Weights of a small mixture-of-experts language model, trained from scratch on English Wikipedia: 160 squared ReLU neurons an expert.
Below are experts of layer 4 (counted from 0) of a mixture-of-experts language model. Rows are named router (the router's row for the expert), up (a neuron's input weights, with its number) and show model dimensions 0-255. Each number is 500 + 25 x the weight over its row's rms, rounded and kept within 0 to 999. Numbers have three digits each.
Before each expert's rows: a language model's description of what the expert responds to. This comes from a sample of Wikipedia text that the model never trained on.

# expert 19
Later pieces of personal and place names (Ha-ack, Os-ij-ek, Ear-ley), first names like Jim and Jean, and pipes or numbers in sports tables.
router:538544528470503491495450494475540475490499432513474475524524518506528518469491473475512469454512482497494508439484518461537519505511459518496489556463493509488521530497520474499465483476514509520503527555519495515518506505505525485439513503493518482507483443503483560508510519497502463479497465489555519524513500498461485519475477535478503445531512539507495510506513497460533522488529498532477487545527484468493503518459509519501494501530519461537507455462457510481500498474511495538484498548500524496523466486454496491495521471514481492519497533553476505463473480516482479548483496502497508501496494522534538496502502516512554506505498512497515473466483517520526508493507498519481551514512523479458494490501550511473503512490498510519514561486456498453478485544479478
up0:513467504500466522480488541490449510451528517527525472512510523502488468521469494519457474526486529497490485465534525481509522502516503503507491538514502498453484516528519501518487452558548483453487532529522492497483478505538513489453508508497530496527527514478440526485482500448474503525481510491545513535498567524470499513521511507449512491498520534483514451501523475471513501489520526540487501508540499477513526511516501500484490504550479494565537507510500488513544518541488531518519519511498539467487487518496521505490547531524489463469474491509449525539496469442510492459492509474511535535513534523508494489528501486530478500471512485524463533495469511513529521483545492505517532511521537445495505515452465518471551505490506511515499493488478524505519492482504473
up1:517553523506493546466494503516525476499484526502504484500533515515429513477525447508537465528504510506508460493524516470520502466496481486530465547488523502499505462501524539472438510525521509472523488476551516524505483490517511497488493519494540502484488466493480562549501493465510486518533479486472507476546515486501471535468495518488534527523480495500489497517521533464482529514522466471474558531484496489483496533532510543538491491502525523536495496462456470514481499535496522572505456469523485505530472429481490482536479474533502490507479531489463508505497506490505513524477511481491500526492511541506507475493513555502499526549477506511499507528523479508473532488490486534467515532531482480486530520538537475512503491484512528477533506501473541485491520472463502
up2:537497487517495490556474525453498482514469477526543498496529508508523532514511508464490479498536489523476506488505454469531462472494462504476497514504512548484485498528515512512473473469530498528491505501493538529482527506542500488496497509502514499526530512527467512500520485496530469487459538483494494507489503489493519478475488501447531545505487531517558452497455438525517525482501488534469498534498500514480510525457528500545506507501464477518528499496522528500486492499562449487476498490492551516491494464480511490452514484503517500501475570500491515496482480527510502541472494514507523483484526528484521542531519540481523536434508506476487485489492518485508511510519507469505518490485526486462418500490478472495485474498538484475559518462534462544489524501459518
up3:465501492472475518542469502489490500513538480501576485543480459494517517502507442498477487509485499480497465480512476490468521517517502528468459488505491475531495511512524486465434507506554496480490501541450519525509489477511515505479493552441501502501511523497508504508503518475506510507498481501499478538494510503493508518511501505495495455515506531481458493446560494480504475483460478531474442461528484504512536484514480553501468458479501509490471469456489513498511506494553492522516481519498515499532520519488500517460522481521494491511529513556487509484493494511518467470494506511491528514506517453554509540513470473483541513488483529514478525488498515475535491515534511462504503484502482498469479536496494516525539502444484443543534502454549484505490512543454538
up4:451499543519530517494486520490510467481503506454514516509529493506500486442527490495470430493505484509475478543496475486530482491525532531504512497464531531507494522536527527537452516499480473477503498526509521540552498516508469495486467482493533535476530445523460502508431454464492504521476523537532521471500516531477491501507436494489511480519510531538488499485525500509470521489491481529506511481503495502485494518476529492455500489522540508542543511477497476513501482510493519549517529528534514480488475515471446521435519475492469494497524484514488486500485475509507511490475455460462455515491527506446482506499449499513491506480503509518507559506490514506519500479516532498508545513533530484477472480492499485526509491506490474460501539448484510497482493530460463
up5:513478531529485463487526506505514529499516486528477457531471549526526473532482493536497494484476521502535496502457497490503485527479511516502512482534543476504513473529522449514518494506514499512479501523455520546516525502473490485496503456501543512517522492500493538457520466530486486494525494477515510489502473513482540539506539501479493475511478494506497522505472493486502472551486457468482527483531474515545430500497502530482428459466511490506457458519482496501505504511497467494532506522474534471535541530475483462519559503502494454532541489509516505503465508532510533531487491525487494490464494530515570500527501481460521471470530508501460511501473499505499506517541523498510513516485521530490511489477503490465474444515491514477540549493475447508479470492535460
up6:459454535498463458533472440481512462531481513532432473501509524503477531505481505474494479550510481478462506507491519474518510480437530513477499499506526536488477509493487523490514501507500470514516480504513495523461540524508489522529538476515502517480537496486473508513476521467520535480527459475541500480463532481470490476526511503472558510488488478453504521568503482542520465462532468500493505488494472503486471508497470488485452516547485527525490453523458528483515459502505477511484505557479486531506518507463515527465495446491489469506505502517499502494480498499530486502492495482475494511482527482460493482476480490440488506494495519507511503521528484499534515491483509470489530536469500493487457532474497532520529456521504514460498545444522496497536483531485502
up7:497522498541474486481490521485515522477493517526505510531523496513494486497512515513503504502472518531537508493502518514499506470507489506490509498501474556452488546493536473463531480512493496515533515515532449497510530466462500492522535498492508476508493509519506494496492476481501468485560528501492546483521516542473478531530487545515488486572455486500468506474489485523499484509502503478496572502518452489512515506492511530469471479491504460543463499479475499479476475472478538480480492535513507468508523505528493506506513494540500509485499488488484464525505465486470458576485555503527523495490536496560497495482468498515512454510507528496497519494497492510502484479511518497462512496552426465515432537577531530540527516485498480481508474503467530494512507507549481
up8:507497543517497486552496482485556543497486523499507514509501517476563543510470466499543503521513510502471527486512496478488512496453473488503510563470478480500503521501525517508422529487525454515508494522504500563488460491522507507512522492497489490514485493559486502502498542477491463483495459494531511492495455502453513523467456501497503483510484493474539483457508471478527493503500494461508490494503483499508481524534509527522496489467493513477480505505535482501466493461499490539533492480516509511505489512514425498456499494526501540458538506492524503498475499501486483497510505530489524529517490497525504582541503494502502503439517505449459446499504506515547443483510488499529486486467517522428505512499491497492522475485521494535488468535518524482527528517489537
up9:512540517516490509468508533495486525487494502509452504531509518495547525538497494477500480472462510479514527494490505489502488507512505521478501455476509538507506492565505504486530465532491505534452511524499473471472523492549490488516509550531471475502455479489488478483439475523462481467507493504491482526502529510487495521585523534475540434505487516485549523536485480493509520515471471500533467503505488483510558487535480494533518491440523487499496480452493525493447522487494479518503506480486497480464475492487508457496511518527500518527537564492506473524501469481489504507517489506539527479473518514514463517505497497520531500484525488480498424489524485514490527488491465501490503550491521471514489506504526499424520499505496493491503445509450469516505475468505494
up10:505458499509520513487532485491488504519464493542479502537509525469479515516452532451488493481513488501480526472505495487506464487542517508476516508513521496522501446488491477469512485480512479526530490526541523487494485481457513527442515458509486470502472481535547477500527506513532508494495490481551488523532490508513497500496518502487503520446497506520494526503518473514501512545507527512490483516490482520510483477493491510567522517495513464461495494471507545514526460487496462503493547479469551511481492482503519486513506522510493468513511547563522536491492469550521548514500475465503499457468452462541531514531478538504530472494531485507552519485497489510503476531505486525512472490505465495448532490491524535484491518512530507493510595487523451501507481555507488
up11:519540520537511514469515514458504472493519499497489536501511497492497514456564500498474499488514521491516466528519528507496504494507500508458488512465502494521481516506482488511423486488531505484498468547518497542501508541514507466495481544490516464507458517533473486510442493516493425488458483464516474517512541494464473465491483490532507516539524547443483496500516476473576496501543478490466419477476560453498490488497500514540540486525526517540484490524522496477483482508503516514488478509464497524484474493485467505482504454516470507513507489508477514469512474518492540490515476511477504538574526504558476476493481507479515467505486478518474529526480498494521516518492512487463505474487509518514498509532491478515503515489506493497474541490486503496485491549469507
up12:491446516493501555532487485482540460485497511501445513561508512508515463502537455476461469456474501474474485490500475455539519510480438515442489520499509467502508507500505464485464497512490506534465477521455533534542523518492496487499488478517557489553502498492496516475471486516529500500507494484534460497519537504506516502515492505526512497550507505534488500508521509479496498503497512520498480517490471486577463515524494516493494517467529452498499480473477507497491492498523490510470487478512488477519472549512529504472462455510501526496487539491475471473486523506472488509465497516471505498466537516508485480530482490489538486463478493481470426500496483528503532490507433523505534510525527475473504482535518496452533529460534528526491544497525524484481524494506494
up13:500555487505516476520480521482525467525481471551506513519530486524537490489466468472471526500468503465542488472497502484488520549495437474524478521471499495462508480510513474507509480497483449491524462515527470519504521537473536479523486565510507461481516498532501544548501488494537471489501500458550511471515511506501526529499529503494576541493503530498528495528489525512481552502546496499489546488498518501493472494523550530535466529494466517539517496499508514505489520448499508499493505454503497532543484492454531483484555495508480533534509506485484503502482509506471513462491541473502483503516493509470482502496498521479477489526546490480474485505513502523540499533462505475475524503471550470515487532488472510476486471518501469516554531485526473490486487498494457
up14:530500488502462513506523493471491502458482485479489501504481549507467481466481515486483482468468476501509511481509473525478499511521497485512457476507506468493519515464523483485471446503542459511505472473490526529499510506513494503499503534498551544511464503469499466566454521527512511514464468507506493495498485499498519487522476511463507496494504502510514475479461497495532546499523495490509540511488490485465481505466468505547531516492449477506511460484480519500504465505480516492478541556540482528483451535500555489486507490486480443533516523594525447504517435499507488466470488507493514484517506496518511480518477504475581552522479505474501505496521513508493502528516478491504548489523515456517475486512474524489529536498501542480480537518471475537497494519488478
up15:505501504495509508538490516481500501569490518500502475508488510479475466436489522488471480494492468513468505498509490471503488505474462502475499466503546507489512497542489492516475522457545509506498512511486498492518523522482459502476479512504524448543476477540470484561468543482467476518470520483543455509508487497464509537498516536485494521545487519477579460511500491493489487502536500571503468510553464521527532485481509490558522496499496465495480476513477537532506504493541469517492483495494492479499491481462497507458520522499552529529503506488476489525519499494467504515466497514496510522512458496522524506492524524482484501501475519502532512492536496478481534561527466485482522461507475508502498525501507515536478491450539499437524519471454489513496527469471451
up16:511532523484483443551481451494543464508539507538509486482492540501511533522527452493509519453474480506476506510504556493495500521491481509513529497485501483448505480489530465517497478533501528526490509554498467519520526480521496508518483511562516447557513479493495557521508477502494461472509464528461509479490506490501510550520484450527500465473492532503546513492479484468508509521530549463502513541509529512489497469519461522488527476460492496512497481500459497474468484530552501526496521509477485525504477504478507502432496477500497527537521537505516500498493473487491525510514505507495499439505445518524505528511499535516552511543475531502474516488488508504530512493474513510519511540471481475489499548546520503486492496499496512502470546483451522476482506485500491

# expert 15
Inner syllables of foreign personal and place names in sports tables and lists, such as Zv-on-imir, Sark-is, Krak-ow, Rodrig-uez, plus line ends after tables.
router:575550518549473497541478488461510501487470476508478506520535487502536491508491465481508467454472481485536483459497530517502493497505491476500515497493485486495494526531545503522478462475528483510491520534528481514511506486497520489457517510492491482482484473525481495516463540496525484468480477485555509530504520483473484505474460537482527468539500512498499513463497484474495533477499486554495504532490484502489474552486465494484509527544510458482500483469482507522478501454522503523504532528497545489535475496486506500483509469517491473518512535558491502484448506513478478554445482483467515515489473529512558499487481525497510500519514516457501460485515501501481485474492510541461545550526524469483459495524530473502531514502514466505509554477475459435515492509475487
up0:493516465511451528505512509512485491489478481500472488531548500501522504487469533436537445504485531502490504468502499554533475453507486476478459550527522493505541481486528505514463518485496532519492528527503487541509511556482501501500494487499486495483500527484498501489481523535501485503500461473566502512494512508489504515523476526509511462497548484462531486528517535476507518474500485516508509528514507504491456550513493526516554505513543473501472501499495510519543521536495507526520507540479547522493516495496511506515533497467500562496501509496505536499506452499519533491504508525488486512458459551501492550496510502517513524497556476465482458506491529492520523474466509502436534483507459491517500503492518530485489459471504471501487495443488487432455488541464529
up1:516474500492522531583456472503507488518489513525455489507519507500556489510491557519471471535503497502548438488477483507541492498472475497530531501458498483530502544529493526530468514499531499488486506482501524524476494480519561504494511531525542529518503512496520500503517513460494469516502475538535494474505492493498551486452484499497491491469480523459496471481523505523533478533510484505464480537476459489506497498514480456513493496468489487536515527436485485495493487520505498531531508493489474456520516513453438488447512481506506482498454491521547493506459486554482513513496513476513528498508470559508481493464495484545506530464509480502480501502447461506514503461493492498501543504512498461493525542514506503458501494492478493483477489526471507448515496488488465
up2:509519483463470483514515450456569511487534531465511477472527499535521511501489486532484494527467447476462493484534483505491472512503536461440505482518460508518505510488536507478508501529503500489503539506493500503481519521501505447492532506511482520537530536520448473476491470496495532527449497515476496485460538517515493483519453497515553485487480499439522502461526471447540546482500485518499508522484526485538507498496511448467511535474450481487542518493520522526481521503499471513546516524503495476502525506492495528464486531490458494492459507509494496524478505544480506535469523501446507474487494501493477467502532509479488504519504495517520500486465468541485514488510507488492475510479558492521477543530489447478501513515501443456489537517503456499507496502499491
up3:515503543486513490560507470557521508503504488467510529468536511513521484499546503490494475503464493498493468474516520525508492534510518483512480483494499488513492476540526460494539488421507478492545525510520485479479524502498466537475462535492497485528472502496500513495501485513486498525497464529514528535476493499461549503529485529537502447485438532526444526465501476497497494522474506478476522493493523495499485465450536515499520530487491515513517534495446522451460553506538541536508519474500490556520506493498471531510512481502511531507478464531498508506500508549479517515504506528495501505509551525538498474494545463478493501482506463471502507451487541522481493497481531482524559534511515496515502496510512492528465454540531508498506509501497534499468485532512458
up4:557541534506467485495482501455496514498508473500508521528533489499475455537516524501535469485460512481488481425518463498484506486470524456507559474501492487528518519518503493512476503498513486550506487519495468539467513504482467502470503491505492472481511531493434511509468485513508453511486474496501543546542499492515517517520485519532483563504493494497467497469487477501512492488494512496484537501492500464519462534520443490494493498492508455502479485465494558525550489505563533518492473549517507507505486477497491492476513464487503487525489515500507502516512478524517468525451494466500481534467510498492556456503493493507484461534461520510519433488504499513487470492464490561505492512500542477503504473459484498463530479521518488485492516476510474484483504514441471
up5:485473506502505517482510498496505511471509461503482458505494523482501501512505483485510499525511492494517508435493459474497507513520502496553502519476507493499493500519475526544442491518508457466505491523516507492486534463509483501520507548483491489544502496494484534526495491556496461498462483503479493475528522494533488505500476511528502489509520490524521514451510551504533510466504504500507467539508471480482503477486420446518525469508467484553536524491455494521547524493496456518488485534533491509522477520488477450492496513487486484484501506502498505481471458516468398511431485488498502496474507450490443457479508533485514465474531476504472494505439475497505502458547509517505532480487538453494503473487519514478504487466509514533470489526497488483466498466492490
up6:461508487497511525508500536479498516518511468522512508509529518502486498457514475444483452495527516492505510465474485552536494516520511465484485488480476451472503504506482539492508475467500500492508473553544520529460523493548517530475496520545516504501509500529548495510487527528515517506449457497515482518521506496482485441547488511499477449513518507530519509474501507513491510496493529551499457532476511505492492539480523463518543517547533487491541450457462480473518499525518482521503489498489506493558501485509507455517519510475483500492510515502532521503496508524497499449498511481490506486475511482524458517486572482468537525520490536483506421490458512504465475491476492518486535505547557487510496456513518492480507488493519501518486541488459520493479500507539538
up7:540486472464510502537504492495499528445496478500501525538507503503463484511519498479491460468498497502467460501527483517536497484489548518450488536492512485461523539545540501491488529507513495477492526507502488518441523498499493515507472517480504475485478497492463480521517497479549481508508506515513521507505498509520516496466506463549533517515472532461513507498502485479502516518492515494492484501542489500450486527530509530476513524476523467515529495497483538498465511450484515520525503522540517496480533505489483515480511528494495501462536440474499503508519512530510447540519516525482517473476513509578533524459532507459534451503517504474450467493568523466517475471457502499485508508499533538497449496534486484505493540464481471459529468443495473455505507521483513
up8:523518471519471510573479501490482487476517478531495472537484517504523477509523479509506467504515524515571521441507450487462521518506471464501498501477447491525526542532507522513463497470503517466546521510497508490485519522484499504503486470486500507502496505463486475489491491522521496499479477500518518490490499518474511525465500537508491444514519496510453526463511542534497462530492491552494467504499459479510546538521472497516518496509452474505508509484464506532495519486517494512539473505519538470534466499533481491509533479483504526481501503540529503478518483525502499503486508459509465541490493460519517513501496483472502463482514469559490474473481527487468472511484494512493552433548498477531497458434508543526473513474466509501534535443510477471521505501496498
up9:546502553498466460535519484502496491476460487520506498490471534524551557499456462511517469459526502470521493498529507475547528483482507470495478518487506482486507529497500481493457496513522457521487449527467501531485516533509472521447467543481482496490484474535459501551490472461514511467512467495518496508477508475498471502500463476498544497531505521465556492521512474473530531506492500515480529502494527552485478501558484532527453543494518502484468493538504476487492515495526518563497503516517518484476490527511533527485528470467473502527515555513476488495482495536468486478478491500500487517488507503528523487439452497485507539490497498435489466491461498470477513502490498514482493514495517479493539473492518484515518509501495528501553502491470515448486494510492475
up10:497512481515483472506469515501513491523503457518486526522482498504516494572519495467534478462512519497531502472478499520480516506501479504479499516493509490502519495459549501506464489470489492475549489489480471492505503475527517484469495495536509492528494499481462476482549490471477476481486530497556543518480507547470524501527437535526572510501505498494520528509519467477502489580462536491514506484525511509510483535517510492499514524507492472513503508491429516497462530485470537503474503518449531520506459476487517504484475501504507483501503553507501456495524491516518558544491470459500515492463537473467503495516457512496516531473461533494489512478481494476488503499499487521556531445542523470522517549508535480511490505527508510530503512436493450492510486498514480
up11:496498517473462523555492485493497487484482491496451498504489503483510504532537457471457508477483495534509464461510518512507480514533499498470499490455488503514467507503532503565506498497505498534512485491514531476519494457436502526509497476515519485527506496511503513530489457471507472508542433490535523476497529527489489576510462560486523491495460508493476484495521483461552524546513486527464563489503506502513530549553516518527514523526509508510507489488508499488482463455483514550514489468541498480510521517497496512477528495519517559497544527520500501516489495544502485520502510470503484511507514533548525482449483518470540496538484496483506483489509486524487489474469479546467462509540492473465507534509497493478480518522528509520524526516469513464519506497543478
up12:485494533528469476502474457485496515467513477478522490506519508511460468490460527460493497507451518503498531504477499511495533507443483500491489518534525513538513502510513498419510507504445494495522456530484472498475522476506482498510467531484462479520528491528513519516469512497474485515507508502486463506506509487496523511528476511531547466459512489456548503452504483548529511489475512532517490486513471509523537519495510487478497561479493433502521515511504499480526483543535510474477533507476510492460508503467528509491466523528496512492449514519481553473465478497439534550470496518509542500473495495483465528529451514492529522480507472485472465500498498540496477488510507497494523472496498514518452529517502477486517530504494417494527534453476517468510504490491500
up13:497543499459484514514508530493528451516511501485499501485498539530464489492499510464511463492493496540483475471513528494475465487511533504490489520474460548506496537512521507555479463563484521483501478535512473492495509518527468462487484492543484536470495479539506471489531551496524490496512503504505474468528479500520491554460472497532493499538468482493463492502481531485463487510498510488495480501548522474474521522485539482493524518499505447495503465481499516482459513472498500557477517470484486509489507513491521523482536484475497470527529526538508518499491504514550503478484480530495517460531487481503487490560541521481478490502538496476487458497501476514523465482401517522474472534490489479541522548510512445507476501523514528501521511518493467484551482465502491
up14:487486488498487519518507506473503494471505485497501518510481507484544481461484487511475478502514514463536511500522549504488496486519537521509511517511538518474514513480496485486492439493507469535467468564472474556514520480450460518491467553555494487521510517509505497518501525479492496457524531487485514463535462474534465501541501494510476518531482487499492520499521506465508484506492508496462503531532456471468455503445512471466475444501518487553475504495491502486496529459483492536519517513499495509576470484504449491521493476564510512498474512509506515483505506474521507509457500473459510498516498536523497495472526504464525460519537481491492501493523516488488459495482518541500524489508450468523500549536473521542533486497517465474518542486471447489521467499495471
up15:541510524540526512549455471488500492464474475531506547508481519536494492472505536456485512489467498534504475485447420484515501492501490492504498508509475496476472525497473520462492486496519493528512521483501485502541506498518500491532477529513474495473503497524513510478463514540497456517546493482476515497503490513505512522489546505511507518529518506474538515500498509552486458495506510526510484495507502483482494562491477459490492517485524487484503438489490588452484513531518468532453491518543537482490496492467529487481496465492491461535509519506528512518467479546434492482498514481488486477568476498512468489476475481526529526490524447465473493483525514510496521482493441490508531517468515497494471503506498482486518510455466516523455497494476459525505501509482530
up16:538524526508517483508496516463542430486486457443510486517523547504509507548518497507507470502518495506522489464502485544509557501559524469454479501493497472506490476488499457515483491512515521497548442509535449479493470488523487501468450570500490492548516549515462495487487535521520483496527496502508502471516493506485511485496501534491505457482500494533476486503440491479501466527511529501497514497482511500522532489447492503556498482489472466532520527466507458509506476483496467489452508462504484503515497484515496453491494474468465448538500512511543525455495526494568485502500487521488514509507467525479527466507497529504501487512497506493531493478498518473504465529504455506467495479515520483491504496505482496530433527483517509483511513502530490501455483483467505

# expert 9
Words after the, a or first in noun phrases, especially one after superlatives like the only one, the largest settlement, the first-person.
router:539523489481458483533452521453516446487496483522471504497520530532493517469486494469518475471455466508524489467481504482512507507500474471509518538501546505461491520531548476527484473486552515509485532538528492527496507486512527436499522502489521482531495490516478550504489495496524464451470485518529508512542511510486525540475481550475537465533457538513514529495482462519509522518531493501448478549524494500511459490479492462505472480482503488547516482478483505482489511506544461542509523511515516492516465481447502489489513501493483479467501535526513548507474474534513492506481526465481513477507480455539527489490487503499529535493512519458528462474479513545498482514495506517490487500519503434491489504503511500472533527498493491474537539480485494495493453543513496
up0:466498495469537466491507512512509538463424514508441543472491494511472515507492493452480501504519487525493546502476458516527513499460521532503495489476552517530524480531505481481496461513496468494523487515553494484475480544517486468465493486570522510484506486465523475518479522486484522499487501499526524489486491500507525534505454521521552487486531512455455495509485531475556495494495512521478472518470460510492504491500495466474531465542444489538520502502485531523502478531490499519508545535498479545481469433482551498469495513543463492480488485529517512483515468529513488500483500455465511504527513497507489493479527498493500493468482479502472513494537498485479480520460563523490520490503509486518486545466483469498511499498479453538475475483475490504526491498518466
up1:517512507509484497511475477486503488472537477486476464549495523546535497475513513467491478519491492458551494490464507500515521483470503489512481551499496554484534478504509460538474495475482491525513515519558534509516545468479490496508458508492520514507511518514484507529480478439540519508472511542502512474506510486487519555519492495472539502498452488521502513486462512464471485525489469492518501468514503482514516510486543470506484517521487461535552513500501484536500515453506466553503496495521501434514504489493463519466530505481452487442511496498506533515496472538480487511522484502547502508472506487492516418530500482466496467497478502512545500512492522528507493507508527543493527479471493488489513490529552496462527487532453515463507513477491475533442530479520493
up2:456506480460449483492508498465514506520494487533464520456478481533514488492500507483484486501507447490481447504506512509460484529534480438528532511497524482533501516478503499494450507481497500528515491484498451511503538503488506434488559514498484486492482513496492469535541503505494508506509510492493479536491461525523509517507519538494496506535517523483554495466480472523535519495526537525488500545508468470474509493514475506505468455514524437508542499519485541521498539444516466511512510524477473475487528515528529518444500495484519492504508512505460493525496459481536479507481493501529483476480530519527494526543524493565488524518540516517539468513447513537487487496519449455482466525500467484481498522523518506484516499492538508487503493499472509489432471481508479
up3:478490533511515450489498495462507503516444506494523492476492515484507553497506471493483498452521481511512489469496479544498504487507469527477513507489536508489524487514501475520492524513498486460465490501471535536527509497494538481533482524497493532469532503512486566519511501469560472459514498486499476492560591479505496511511468519458494490589520528492493466485522521518498521518511530500513509439511527524502477486473499496511542496567505498566551530466486496554489492496493467530508477508508482518473468433454509493515491491461503510502488511492535516512473495492508471483456543487506506489523533507513508484490499464508474469483504509491479488504525515514489488513506500498493519506496486498514488519469559493527501545522532462493466467479513504452510501506481470
up4:493449507507495497490501519478511491534475489483462492482505483516472503479513502505463478486518433505521503439463469498491488494533479502544501536515491481521551529517505476511529475511498508514484523515503535517570482497523517489499499507489483478532432485500457524554485472465530483487462515527566494503525468497497506506457488488484494502509516528483494495495496455531470476488469514520511471516503439537478503507492481470489459446522496514508514461472495479503491463499526490490548490501500498502524479557483481509496492432483499508498545579510461550474509535482469507492479455503522517557508501480511555515506535465504477501485467512511501517517508503518521499487456516452477495511524522504497481521453502528495545528476485475504509492509504507469492500466481474
up5:525522500514499492501473549486503487473557532530500473503499528543514492512465503487517485528509495473518488481518525453529529469524478512444500483515562515464529528495514471546483484467532504497525495528468513489488524528501455490494525526482521480533494488521527509466537490461480484520501492517481470470476529499496482475511518517489543476466500518502495472516530487500454497532501467484467516522532473526500430528458472466524501508470506486514501502488519508565525531495534516492488527509496493460523537467468484497471496495467493468485484509496477516492486447526536510564516549475505470521486494508515508464494503492497521498460463491467501474495436514521457460492535520560534474504526502502494512522529547532480488497493534510526536483477489514489489518492554502
up6:516451537500538525539474528480518499459505472505492510520498510516476528494476521458531499435484484518524484494491515504552496502492546464500450518501549546451509520523521514497496491512507503454496521507516519518506489478490481479464491487537477527536504482499537476473517478505480474490524529476509519515529482453491472486520495508471514475474523511493558523524490450473515489484470468511443461528533479483526462545517471504507446449522484472501526500473506558555527521493499479578531482511522512504492536515494507481505504488560457540509505523511528515478513516470534507496497510509485495518453489497528502520510523546484506518485503492512500477536452481472465495475503494527470476501487529491467500512481486474484497543501497471525510520493493514526499479464466507
up7:516518481513463506518461474491506515475527504496458512522518478484490499450505501494511516477483526517520482463435538489526463469516491527521469515531493480436516471496487489519455472485492514507491549526528486479465529482500514519501518459517481443502462508503456486530513520530545490505513496521520498512502480495490486514515476502463481488531460509508496507518441485494524522506506437491496542505486487459483485471492473518491486504488496513535492490495505499466472530480482480515445572535506495495499509523516478540503531537501434473460522494512528531477501513455486446508522489534501496515468472448536563492478494485530497486519499498485501534484493521490528489495491489490511536497518503464500441533514546498481489533505490529479569501489528475504502480552497495
up8:498478500563502514496499521490497479510474497459533502461509573524506516501552467490504502479545500502506501515485538454495513527466519510475529492501529495444526520472485514502518536513522482490478511500492474518488541503515545489528486448507508441493516510531449484516469505503458523430500504490527490472520524427489546504417472537518500541485485498480528507493478479481517475490501515511497477508500518475559447525496553503508485501529542517508488481515488476525471550531461515481499487526494478515520482459484506502500502504484486497530453512499480512514504507545500490533508499478496494504510530495461511518460496493492500513473474502554487460462480489486517488494524472518497532530475542503504485470485513496523523494466485456436511536474484512508492517492502493
up9:529523469486506545505478508453514466479513491516520486501486528532488483489545517465515470498495489524507496464488516521533470467579483440505484554519535491523486520520509477504499497442514497487502517505508509480476502497498518490514494504512468537520498512494506490508481471495506480505479502534498503497491530510483518518570519479514476483533479492533543504495531467525481518522490467502499468477492491525471478496504484516516450461524515443498520499463465521523452443517418517518516537463494500508488502511514521522515470548497514522479463482528517541533470480481474478468479503443499495537483500478534502533483530448490511502475504459466500485497480509482468493502499513488523472495504489508495539494497518524492593507506472477462519507488497527479534527489548524
up10:547534479511515511544499537480520504531445481522537485502497514513483501503520503516509460478472482472507447480508473453510509506492487504534522493478454492457487514526523437526491445476496496502531526519511503483466541495467461497477515491459516490541486497513520528501507443516519461474518516514547491519526519529499504541473478489468518480470491503529468504465525487488493507524503465502482507550501504493478486488470523476523452540443499484520513511493542475527483489503484507505515521501517493488496517498487462498486506507526474462471529504510498497513501489538526509489510532475480483529527549512530464478510464504468527511458500478492524438458513482510515467463487505542509517480510499462453497486539521473437482485536507519487491564523530500536485480514450525
up11:504525495526486542506476538498491429494471488527484501489520460467487484522527504499510440442547498436520479491519521504487501489502490509476490482497514502485475485502537529485450486511498497559475509511509508506483507474530494498484520514496488481518494525522518528477492484497534494511495483436496518518521529473496493490502497503468545418457481508516486478471486482496536514490524495515476502508450534465514503504471508506506521473521515496457501495469494522531507481449505507528504564508480516521524476549510483509531468460499478480469511499503478520530473482532475478494492537531549534481547553521491475528486518469556478526511498509508491461507529463541508482521514523524480512459490507522439489483521482463516492547494499512518473478532452496481476496463506498
up12:503515517504507484503486565475539479538504477524491501546553529512470558486513465469487511478517472477498517503515505508500513528516500487494516520520501521488451538547531516505518530504442491528523476488508512537494503536486504493467446499495500485464500513499483484485475526481497478498498489508549490504522488451477516550507501483510511503541516523499481540486540520460507527509518501489547509502485515492530514529493475489505490496536500449540536451510430483512458499442484499523513517517509570498512472462498511532454537476521483483497565521556493502504441490457477446534493535465472506511483486487509488476503494511505508473535498510518531495473507503512495482505472522494467533496492497483515480481559484505476487505494498487473493483451475472515510450503499484
up13:492510535535473479492490479493515481527554471521532480475512511514484474507483475522506516466465505484509519486512494491497495530485506495503490497470569479481569490487528502509493482519504470548495497500493493507467474509499519473496501491520481511483532455507522507468497508494497500535470495514479491460509535518533517493534507508509538441523553488523447470493482497511511502505478498529522488590482537507545470470510473498503479501464475498511484474515493567514481491525524491487566536454504526511525479534493462459471502503501475480472484511498536542471492494497515516538445481496458484513481481503494501493540474487495516550500485523528520447495453492488469492522528488516453476472504550491472516500470505518507508493494532440483498506477472447482484464494499540
up14:516496471490467478522493496490505487500525527486520478537506502551503524488519486512464457517522495461526495485492510503498498539502457494507539499457480486499495503488507460517510453529465526539500477486532508514522526490503534492493505460483529482499450480531447516518548529479544498509451478486518460546518477534517521557522546480475514481490463566502516452487493528505512482480539462513522500509512494522449501486486511470516498517462471474463492483504473510512475470499512504511466535516501494568448497546514455539459498536479511483499533511502491550504481493534464465471473517521486528512484500476548527524495541509501490451473529456481453464486497509496523471494480511490531496527499497478495525502491511525517499524520472483482510534498525529493494513496543470
up15:503484497495513512527485528484500524495474541475502498496514495506524523490494460513499526463527474511532461455518501498479502485456535550509509479524533489487555500499523511477489524550499531455487512514504484512495476473465518504491509453457555501524537484486501500494514496470541481468505479498514500483489509517511512505493464520462485514457493495488455477492570457480525563505526518477497506579508514476529472514539497470548507468544496423535508475505506513523532510480499518486462524483509493548511515549523493505545529463508492509482509511534507507456450505509526458513490513549491522556519524514478507499487473508517506514515491496511487510543511474510466498529517529524513494521477500519503491531490456493503493455446542507486485541515476510482496471485479503
up16:469496529472464507584484496487540494527477465553477497522461520487534457485503466486530502486489490471463527508505518496481514503501487532508576501485507478538534478479557499502526494522493504542526519508525516501523488501518524527506493502529505446494521480519489510488493513516462473471478483505475497500551497495448483527480515516507535508518504507528497483469468483473449474490489546483501494486478502545524499483491532535500542522507505509527464522515496519510476549474549506487508492518541509494542465511489499480529527490514507553492459533513476514531519509469498459514490484486486502446524511488463462489521516572470478500527525509480496511510497475477489469543498449540512501491529536507452497491489435507505486527489529481503512486521481495524523454503501497